{
  "num_hidden_layers": 12,
  "n_experts": 32,
  "d_expert": 160,
  "hidden_act": "swiglu",
  "moe_layers": [1, 2, 3, 4, 5, 6, 7, 8, 9, 10, 11],
  "n_empty_slots": 16,
  "router_score": "softmax",
  "normalize_top_k": false,
  "shared_expert_gate": true,
  "init_std_router": 0.00756,
  "tie_word_embeddings": true,
  "beta1": 0.93,
  "max_grad_norm": 2.0,
  "max_steps": 7369
}
Below are experts of layer 6 (counted from 0) of a mixture-of-experts language model. Rows are named router (the router's row for the expert), gate (a neuron's input weights, with its number), up (a neuron's input weights, with its number), down (a neuron's output weights, with its number) and show model dimensions 0-255. Each number is 500 + 40 x the weight over its row's rms, rounded and kept within 0 to 999. Numbers have three digits each.
After each expert's rows: "mostly gets" lists some tokens that are sent to it at least half of the time; "comes before" lists some tokens at least twice as common just after its tokens as in all text. This comes from a sample of Wikipedia text that the model never trained on. Tokens count by the router's weight.

# expert 15
router:503467537546538494500517564553468561516519550560437453550494527450418458482478439443503506500565512496491579474566489500498551415493582427532417453512465599564529542500437522465548425464453453502439499470515513495494461548509504568473528503569525544493479489535462511522474530540519435462490511524508561519495502478468475570485517527449511482524511445474497445472515569535499519489525494530569459431482493453554459524486454525502446531571500542471551542506528467523493545541496411434593541498497488480497544532517494514529465558507505540476502450479504540495509417549502482426487416483467529518486503487480534498452457497583472412522518524539466514446438522576502461470508453438488563501419489476558560490496552487489405531476459476481523566515517510513508428496460464
gate0:533469512485579595505492517568459562487538523553546524494580465445458531501511443498476496501555497445581430426514456497505460466487520542475415450478429482505511507518454543480395462452546500478573564495470479422490481511527464461507498522568542523505470504488590459517459429486495506489404514489493448463507516567471580570500463531464517577479473520548517509604497544469483523474465432534473495493541505545483449487461510452415573479598544504494519544466487495489507538468576441512523503500516499524506460535607510527496463481566520464509504447518514518492487557491480505478469586494470509521543509428543500575516529544443510523485581519450521540440511473527576540529522514443460517490494473483524510485462461518454544499480438452466496546472485499535476498472553459
up0:436529537519514591484529450565536531498443498472473568442552519435500464508560511523502538495570493525505541552537483522476572532501475508522476508500437525494497495474493481447518513512510580537472492448538487414560481456429497556479524454458474467538405526586538508528517437502489452544510555491542505538442553472532480492468560506562495459493539561472539529546469475526558453515455490534519519446473542464491453485450472513446497474470511460516452474583476481560496537484494558511499431507504488523541551483462490465544581408496489557508587464530487420490586507461506525500491410519486503472460468470522496431518502486536522542468429519565559466503521510482449490508539505517452512456553521480546488537560450516498509474469592472428554383503521498483507452435544412
down0:439440473484495536526471464483524487537535509527461491468522507443434517570489472559495483431444569459502493508565597423479521504560502526567493529441512511542501543464462412547441459475523513554514448471515466537528516507544517484456512491495571496484559483563509491417481547513503481477402473480535447524478483489468486488453456478505497513445459429457442496467565564522481456499469454499456569417523511495493445470440487455502411471523450446518452440570502511632491437475484504509465479518427494543506551548502520506485402423463490459469442465477468492490511558543468496445519500562543546521416535503534498483475466483532528460540506545487525524537393568457510455498507440448440538448480483543505462546488478521467520518484483473551431518513493492555463486502489485
mostly gets: " became", " named", " called", " as", " like", " including"
comes before: " a", " of", " the", " well", " as", " an"

# expert 26
router:536464471526519498431574569482486439441436521541534513539474427555464514544458521462544517563473470473494452488490489438566535478465537434428525431549494525506518469518498556454467433488486436469457491432505488504555544541452505520424469472480579457559498535466535450466483497553538446436559499448537532515540572447541510484501501488537542495492537544480439520520438465493472520409510541473537554496446525516445542485570510484550551454457504524447541447554427466526519480462505553557476509545545430458564447482474499560568533501570558473457418531448531458485443528527424524502489474523539543535435521557534461521531519527449482544553484449494474504518455537459522476509552488525539506508489477467443485437479456549511472487534456537487551509496508478478429477535569493
gate0:541504452476477526523535442484483584503460451525483488502498570421554505519577475560516504507568514499452425596447420520505461500512471506585438510453543482479490450489562498537472524518562491461505570529544470479558464476541526479534513498531434482524453501485526476487522459494416460538507531600481570495493551450412555456498544532471474494509500503501531438493538481465531496492502539524488495518609497563497512545459527561483456544416471534559446486555538534519507507513476550454548528505434490520517578528502480491461526517510443471552509483544497513452485550483504507515523533458525512446516545418526572486504468517450485471492539433488535543436453496471445510477476460518487540451491446509554541507602525546521453505482514466543433444430477522484489593444414551
up0:505499560430492505419487504482414506494506459445517433474486528485535525531498490470502488421428511497555546457430545545461476525495603517503592514535466453487514528502509484477506461482500523465540465510517547472469548515532476481486479458549508528580526543480467506455495482516488480524437574502486532491490456501507469509449463470508453488482514522475543485532529460493513429490507535561540521451464565484517506497540513446458543537534479531447501420485461531515468536386485511569522593510554604527565507481514546542451522462487460552514513555480521463550474496489470438504524466478529452560498584552424457441534482469529462476486480482479637491550520586486537490545448508555508503438480499443512451530494490516527475542533369515468457490436460461539455439528447529
down0:564497465490536497436406511528526494552498481514549453469465525515486547513558458499505515461508501437430488459515492493462519503473498445521497528489504516471474531490537502530554443503467506448487463500601530496460488439535454499435496419539486464541469458450522499460545523473488458467543521560450516448519475541532550471462520501465549431525447495518442485458526433524491468482429463551545578536516533485439541424553620529494519504516459597532445574512492561450450431521500441462459574540529539505453527545543507520439475481518537492443513471458550519465532569504443466485500557495518536547516455483528494476511465447505533508472478446550480614600502520504506490473472447562519488473456504489461561460481441537435478436511472595532515472448508445517507437502451479
mostly gets: " Infraorder", " According", " Suborder", " ISBN", " Turnout", "www"
comes before: " |", "|", "°", " was", " is", " century"

# expert 28
router:486475475541515459528476496500547532546482552477449470487489501522474487462450523462558467445549497544465507542507530575539517490519469494477535526489496515515520575468477463558487494460449464548486455519502493501508505437482520532534534452440539515490492425528562545523570559496549475509503548452509546562487435460514483509477465476468581485509460453503565532561521458512444510471519473416474435512542538491480572450432530544476493531530494547547486500466544531518467575508441495428449561486502528500521570477545446430493502506502530468462647506544438520481515533471522496490516500531538424493511448439424552450427507475544527552516461449557503427487484424556509496454445428506540551510501491489554458471500545452538570436540455422573550551533513527568560449526517482
gate0:556588541519554469389463499477459480540513601474470509520456514549553460449464523550488483531499473486422511394498542505483485489501459466465514467490485580521493442443435564460546466472545451457460500483499478476503505493523460510576519537534550467557509518466474491530517563565480514508521447532523412512560546444538522487502518502543510478550503511462467522472574478453495464489513529448565533525507569493481465461447529473489401527543528511484548566509488531438477499485547488525505433488475576511578518566460542484436601560514497516520470473445500492465472528515517468535527518507524536518522450526492491505482467464497382435469477543532484447474494564525506413507493478515555513536416393535533548488519519492531533481469505534485435446554485471501461522566455541
up0:453472452477466499494571530519512479519538438530528490445459524519500443490476443419541425484492524538516435488483564448498469484540493470538390554543489548516437503478543459481443532516495528551469529494483393498460575479518495460451444500483486524523491510492494515465417528433486495612523488483501536487467482464478562555533483520547442512575531545537556503502496526520497466463537493474501524465515509507550521493565505499529526536536524531481487455457527487464499541490533531469550550546568515472499487476486616460581563490498521524552609494515490505505487540485460458499504505587492479604495491554526569453532472465518530465487563565441448557470440467521504457486566504454492513559483514585405547474435550487462466543469506500573550486505498505504414496471505438
down0:474496418475466491378494456510459491557540515511509508504460529483543485482508538488527509496528485468463373494531499505485526484531423491586526554529484511502497530519494557494537473438491420496453475474520531436501489506486523469473433557494465501578430452419549429477516469553485474560514481568528541527495530492461464447561453492500543461485546481555551531451550498528471565539490512492494534511505617575506540547477456498506537548526525502591501539481544530441468523514432442601546459530492458439452464485495523515473524565519540487533500494557453517587538496451583448563458532478507480556464529465486448487449498426498502512536492517558560530529520453533494482520536428499448530505511508474417479463472501511543505485555484424513511510579494495456493416523498502
mostly gets: " used", " made", " released", " found", " led", " played"
comes before: " to", " in", " the", " by", " a", " on"

# expert 19
router:539468471527514503425574566485485441440439527542538512540476427556465515541461526464543516562476472471497454487488488442564534472464537437427527430549496522508520472521496555455462434486491441464457492435502486506558544541450505521417472472482582455561498540465537448464489500555531447441559496448538528515537570446540508485498503486538545499495534541481437519520436470492472518407508546472537550499449525522441543485569504484548550456459503522448544451553429470524514477464508549552477508545545424457570444485477500562567532502567561469455423536446526460481449528523421521499487467524545539535434522557535460525528518525451478549554485449495475499520455531461517482509557491524541506512496475465443480437479458547512471488533463537485552508495504481476426484535574495
gate0:520500451456506480536474514501441554522583520391487507499493579532461476520530536434452494468493543482481542460552489459455457520583524549507498489489476447439433465511537598544404503446480576466468534495553482506456495519557511462550447506536410472501429468525523461501467512434487391468451527486453468569461472492484523443529429553503485553553507542524561495449520444488478511459444455522500456536542561535499464528486502493451515575488512522486510535496494481458475541530501540518481519467535548509505505539451495435509469412458471528547559408570446488476484587509494442466482513467518488530499511546519594479515474500487527553511538499538573493489469501542508487490480557484580437500479486452515518477493480449503533498435394454503452539487517563544535491532465448
up0:514500463410452450525454491563534496496492529547476506508502418423471449539511539439411519550503504564565422527538461482530563571566503453461506504537441470560527434439486580585482412484496505475492548508474525534454464553455513437551536565470511506494516575492506501448431472513481489483434435425469577535512487534503470424502460557493543478488514487594486484496503503490460520547371488491527470510494514550468438570566418495490487516465537534526500549489517485497569497517505496488531535550479508501529447487462503474520504474416471534429511495544506444469506522523455474510467495477469493497517459547556530506494428537467502520470507541473512397552538492502515518536507541442424504449454500614480503506502487547502518505447524555466479467546548476531488516517507483
down0:551579472532478442491501510449469455536464507537518516493572448573532481475511486565495562406530572490468541555455482513493469411498474483572493578533503432487502524477494449522488446463490479448572482451533593458525601501561459525512525458564497564490472552484512508478529521529504485505503526523508519472458417543478496496492521539556492514506456541489487505513461489442497531464428550513466498511523541498561522517523488528500552462503409524427469493533517487596506512500484552445449483489514544522508470488378536416519448547433497486506529480600553509500554527432494501531440526496513527480510503447450550489506528481427489535512523497556443448533429528516414500466465558526538431469520486498525546449548521535481472457438507498507485450531573519535483551494497410
mostly gets: " ", " Opposition", " believe", " Times", " purpose", " issue"
comes before: " |", "N", "000", " that", " be", "W"

# expert 23
router:509525494466509491499529517524424579509506469512475541483472546488478518507496494496475495450508484514500548450502463475410519515548456546606482506449481534505466569485558446520501549489565517576509505552536459529505506516513481471523458546509464489444532524520555555538529545461472540472442558542473475499493421491484481479522472445437425519556436490522487511457531538491489446540496489472440449531575537499480449554515521566488469519526473518518475568486547523478505590499511452446492496441457611558519544560488458500458447555366434517478478451536527476527539449464562477549438494492496515498502424491474543515477488517547527527494520506454498486423525564559485512433397467492463503495521535499545542496539488457482606533408511521426508466479486467525551488402474476
gate0:491464516500505535499611528501511469545453538535552417454444498491517463503547475530547477538505488515520447513466456576506542482497560464472528508530446537470501494522560496471487421469473457429482568558481503517464463509543527449441454495527559499530492492428509502483563508479526526473472480424497516446505498497513549516497474484478506475540510491496551537542472503528457559525567515443471533446537452522486553465513507453530523516465511490569515503501463411487617428575481503460527448483471475486496466462476461479484543482568539471538519453492480467477558480481474501529475494510491586541553478543475618481565460486468433457546580468511531584425541533447467510569520496430525445441510386455559430436540443510514451491529452471493493537504473462472543436486473441
up0:420432487498480503469409419427511530528537470449492477511577504445508574469522505479467546528567493489514545449504442517523486524437495531445491500483551493446466527515469514545496533525451501476531467513506519505498561464451469472487520523442480523521502486511458509466474546466510390486422482518470457544485493457507487536470534535559498558559533512566503490464517481500456495524500568544511524484483482493535516654435533517429548533524509483453460492618491528479474512490572477491448499461487478467520507534556436565569533476482482538454560505437490537566487528537489515456532603500487430434530432538501494474480480498524515527559510470498492493503498412473492442567511478510563560520462540541473464524486475468558490388600487441485542502480487499514510552422533521
down0:556491529569476537464530518538515464456543539518524494555547510571503543459533475462488451468540485451528426531563528496487444490563450417494467479426522422511532500482416466524466520495456512514484514503454479545501462502433480499512564553511516509466430446471534613531478494511501452522529459535452564467561422457576496532424511532456518496446538453509475430583529505507465492459516515493578529521416463454494500516525536479472439453545517369495444500461490580427533512516457509518496483518453491520513512471510496477542500496533471521431437483462523516483510478574527557516529468455492497506467587382447529470502421440514430548537538493508524536457546533485474490596501485463505511495526542460475470499566535474469487466523506464543482461479526475479489558515527538
mostly gets: " with", " against", " under", " between", " among", " without"
comes before: " the", " a", " his", " their", " an", " its"

# expert 1
router:591483554520431461476465536457466452524483484528453453475443463584631514494458464493514532475534514500444453537473509482550531465455514509483465502467443510560527469472480528456525533577471438531521444455453439546533477525454509517462481440452565510492527519462509506562443542517489493449522484471508505547454488560509471462457489472544493555435558496466458522509465555481481493530495556519533541516469562497441544497486506474461554563504551496501506492483429536494561498548533582559472520544563489416532447531465496476583575514536558505514452421544484454456490526459505472449498541458579436507447516552484476493454513456551485498521499516534470500458463517481458444478546492464490529590409465483521413490467463521558528427514466518504518559417554531467449524493528492
gate0:501417485494487491509490619458564472520486488580480546424528489530490484461517426525515478534492453546449540499522372389486425495498493517501539514544475462513450472507469525567513518508487554510467483444575470510471487480474497465463553578554540530460512623506615527533453451558522561456497478497521461529496515565492463527432460550516534492466612469545539532524511495568514476500501482504479504448489476513466532444542446490517527479515455472489568515406541507537573496505456473426554483563597478474485457468457529438472538559460509550513509512513466516515505495511537539573469494551491518549502491406543474533450495498501546528528497483459484497502470504591499526507513504500518477532518515431524474536516506497477492461475476443488459463558572441531493472478488521
up0:500509407492518514491447524528545483486443515378506519477492462541504571471497532617493411459466478497457498504469491507491488505501543512527423514489483509457516462465445445476431497432520448543494476512535482550555437414439462543407519520466534467520523495495470511456529431476505460472596468605554444484528463463496466478466565553534400522531476487503517550492497487510503470518528503514510494472482481513559521434569512497496520448467563476540520438518495480616549509580509504497497444488521608502539443474449542493514414482410491445488478487478559442563571502470474525589522430486505527539529516469432506462485473561444424478483498542495510479499478425533538459522532536497491513509505475493529534500524502490562536434489489506532513548515488502479509499483512461
down0:511482398464505440525524471539536507460550507502549526506498489477427568555419473527456520482507463510548522538525429475437435505514431544572533525529472459460531493566500543508481515482501437458579465595535493532483562473623592486472533515467469422520539523580512534486530469478521470465526470559523496530546511547524512443541494579471525490483539504484492465516498569450480540485467454450464482527431570528479507475501516435539538545483417533519492481537522534571449462458483498518466543449542432555518462471496514472598482495535512501494451481518483501551527506492466536536479571464492520515521477526455507467528500550540526466445513483566504532511530465456507454457502534507527537485563509546414532473581480502595544515505508503444573557515531492442542479497489408
mostly gets: " Succeeded", "Personal", " Coordinates", "See", " Species", " Preceded"
comes before: ":", " by", "==", " ==", " date", " information"